Weights of a small mixture-of-experts language model, trained from scratch on English Wikipedia: vocabulary 21512, 88.1M parameters.
Below are experts of layer 5 (counted from 0) of a mixture-of-experts language model. Rows are named router (the router's row for the expert) and show model dimensions 96-191. Each number is 128 + 32 x the weight over its row's rms, rounded and kept within 0 to 255. Numbers have three digits each.
Before each expert's rows: "comes before" lists some tokens at least twice as common just after its tokens as in all text. This comes from a sample of Wikipedia text that the model never trained on. Tokens count by the router's weight.

# expert 17
comes before: "a ", "of ", "in ", "the ", "and ", "to "
router:083068116127133053109116051147149146111118133090150094115144120137135112186190154117151157126159074171126136209142163104147140159106140122118065125152085046144098164086175064135101107140150115091140130117139099144107158107151176083122190097165108126091144078124165087124133116146105108127

# expert 23
comes before: "| ", " ", "1", "2", "3", "\""
router:146122178122158114132188186048123049123141127120181199072121169085043118172124102122130135080125176174116096149131092099148183094121110115152115153188090114129137116120181136151139145106186185052133070150134114180176145158114158104093204115106148103092142107119129158200159131080115208172

# expert 26
comes before: "| ", "The ", "201", "200", "202", "\""
router:108119146168081161170180177104112156108101141068171151114098090122112123171148156119140112032189146113116136169126093086125149128121168142122124139157124124160080108124100165147143126108138090145171135132145117116156141114142169150134167120096129132140103179137131172107197185107116170170

# expert 0
comes before: ", ", ". ", "\" ", "-", "'", "s"
router:136142108155110088100105098106092140115127134110082159134175154129062160120119105156146114146088123131112107115072162171136118108170080108120115102159119125148166162169125095108147138122131118121121140173131137158084232110079086079147125131129163131143103026146172124141108137151129098128

# expert 1
comes before: "of ", "in ", "and ", "to ", "for ", "with "
router:128089130099104152134140070129148132129149086143104112100180106127087083139128134148125151135069173129115163109094109121092096116131112107150115134145119128156133183163152150107114152164191108117100112122160130083175227165154128146171181136131100126156161076149114107159113128187048128105

# expert 19
comes before: ", ", ". ", ": ", "\n", ".", ") "
router:177151076101186158183143177136097153155107131134105140103126072109139143122113127136144090096152140111078111102087126172134068133182103133108096125146113146095132130152164076150116079139127163132153132157116155157119180090090098104129078102130148150154095109130214105100105133113119142084

# expert 22
comes before: ": ", ".", "′", "″", ",", ")"
router:130127143166088178155138162129133111205090116166089128113096096156163136066110115090143097143116102050135112148186093134120140120148086161096137155098112109125147122146119098145138121113117160163068184136147159153138119114086094103180122085114154118123091144118123113177081142151132112123

# expert 10
comes before: "the ", "a ", "his ", "to ", "their ", "her "
router:117066132109101147130109052150178132089131132135189108114135120170189171139142151163122177127168102140163142195169174078109222154057118148118085120083146095106109149084133150129133094165114152102147111159108123184119071067191144144108133121144055109133155181101043099148090060134133200189

# expert 7
comes before: "\n", "\n\n", "% ", " ", ") ", "°"
router:151138129170105132111122162141052133083148160134128140102118149088128150153122145101065091074108131064083156160072139128091114093150102173082130195174130165170088137154084112169157133092069108122138145067128178130102100110039137153122040144108149150142095111149179117133083162137138088119

# expert 9
comes before: "of ", "(", "and ", "in ", "for ", "="
router:093101126091149106096118075109133172062152064134088152157119129126096118128126103129146130157097174121122136067106109135189113130159113150140134107134197156142127111119127144118117169112173202131122120162144134116087170163157164084108150139145127149115165093063146074162098120147113128121

# expert 24
comes before: ": ", ", ", ". ", "\n", ".", "-"
router:084165105147078175162121171126123127193092152174051122098101105115134158093089110148162099127095109147110074136150130145101061092178136113153160127086068106131135129119165080103123110138127109174101081146127115103147107117084124178146111121111154074142091133108127121140104147107123126101

# expert 8
comes before: "- ", "\n", "(", "and ", "= ", "– "
router:138144076098197071096114106111165144094130139152122164121142130158107200166136036117112097156180143087117102075089145107098119076152110086138147183150179128120107131143134127131160150113106189140143121124116116080149114132121134122094144146133096113150148099109115086188191139154152158083

# expert 30
comes before: "of ", "was ", "and ", "to ", "in ", "is "
router:143065145087132147121156123083194123138104083140133133171200084116091138154174155173134119153129166122172150150102073151094060109206130126186114087090136118152157101189143123117114089169108118084162120066145161049174157162139165152145142099106093162104152127175108145152156118117099098163

# expert 15
comes before: "| ", "|", " ", "0 ", ",", "% "
router:105139121049091183146085111143126127156189175154113105142097093093155103157167182158117102137154116083162144157134135132090116118111145144147117137157123095151073086110126199107099143145128148135141186105127122089102077117173151128134110187156115130099118123120105119127131076098158092111

# expert 13
comes before: "to ", "by ", "the ", "a ", "on ", "in "
router:143074115113193113112082081143175142107139158146174132152119069144121144102134130128152153152158111166183155136192154163086193126164128154136106089102161102106162076083139154142085050117119121121131138178118129112115081099216132213147097096062180076103150107143107117126167137157146160146

# expert 4
comes before: "| ", "|", "0 ", "0", "(", "000 "
router:152173144186155177106108108144168119155144147159142082126084165140138083145163131170105127128152112085143184140155133143075165105113162134097111213131107158079074120163145151128194186132112131088112163152153068113080074158140078159121126165133127112132134102137129140184147119123100104131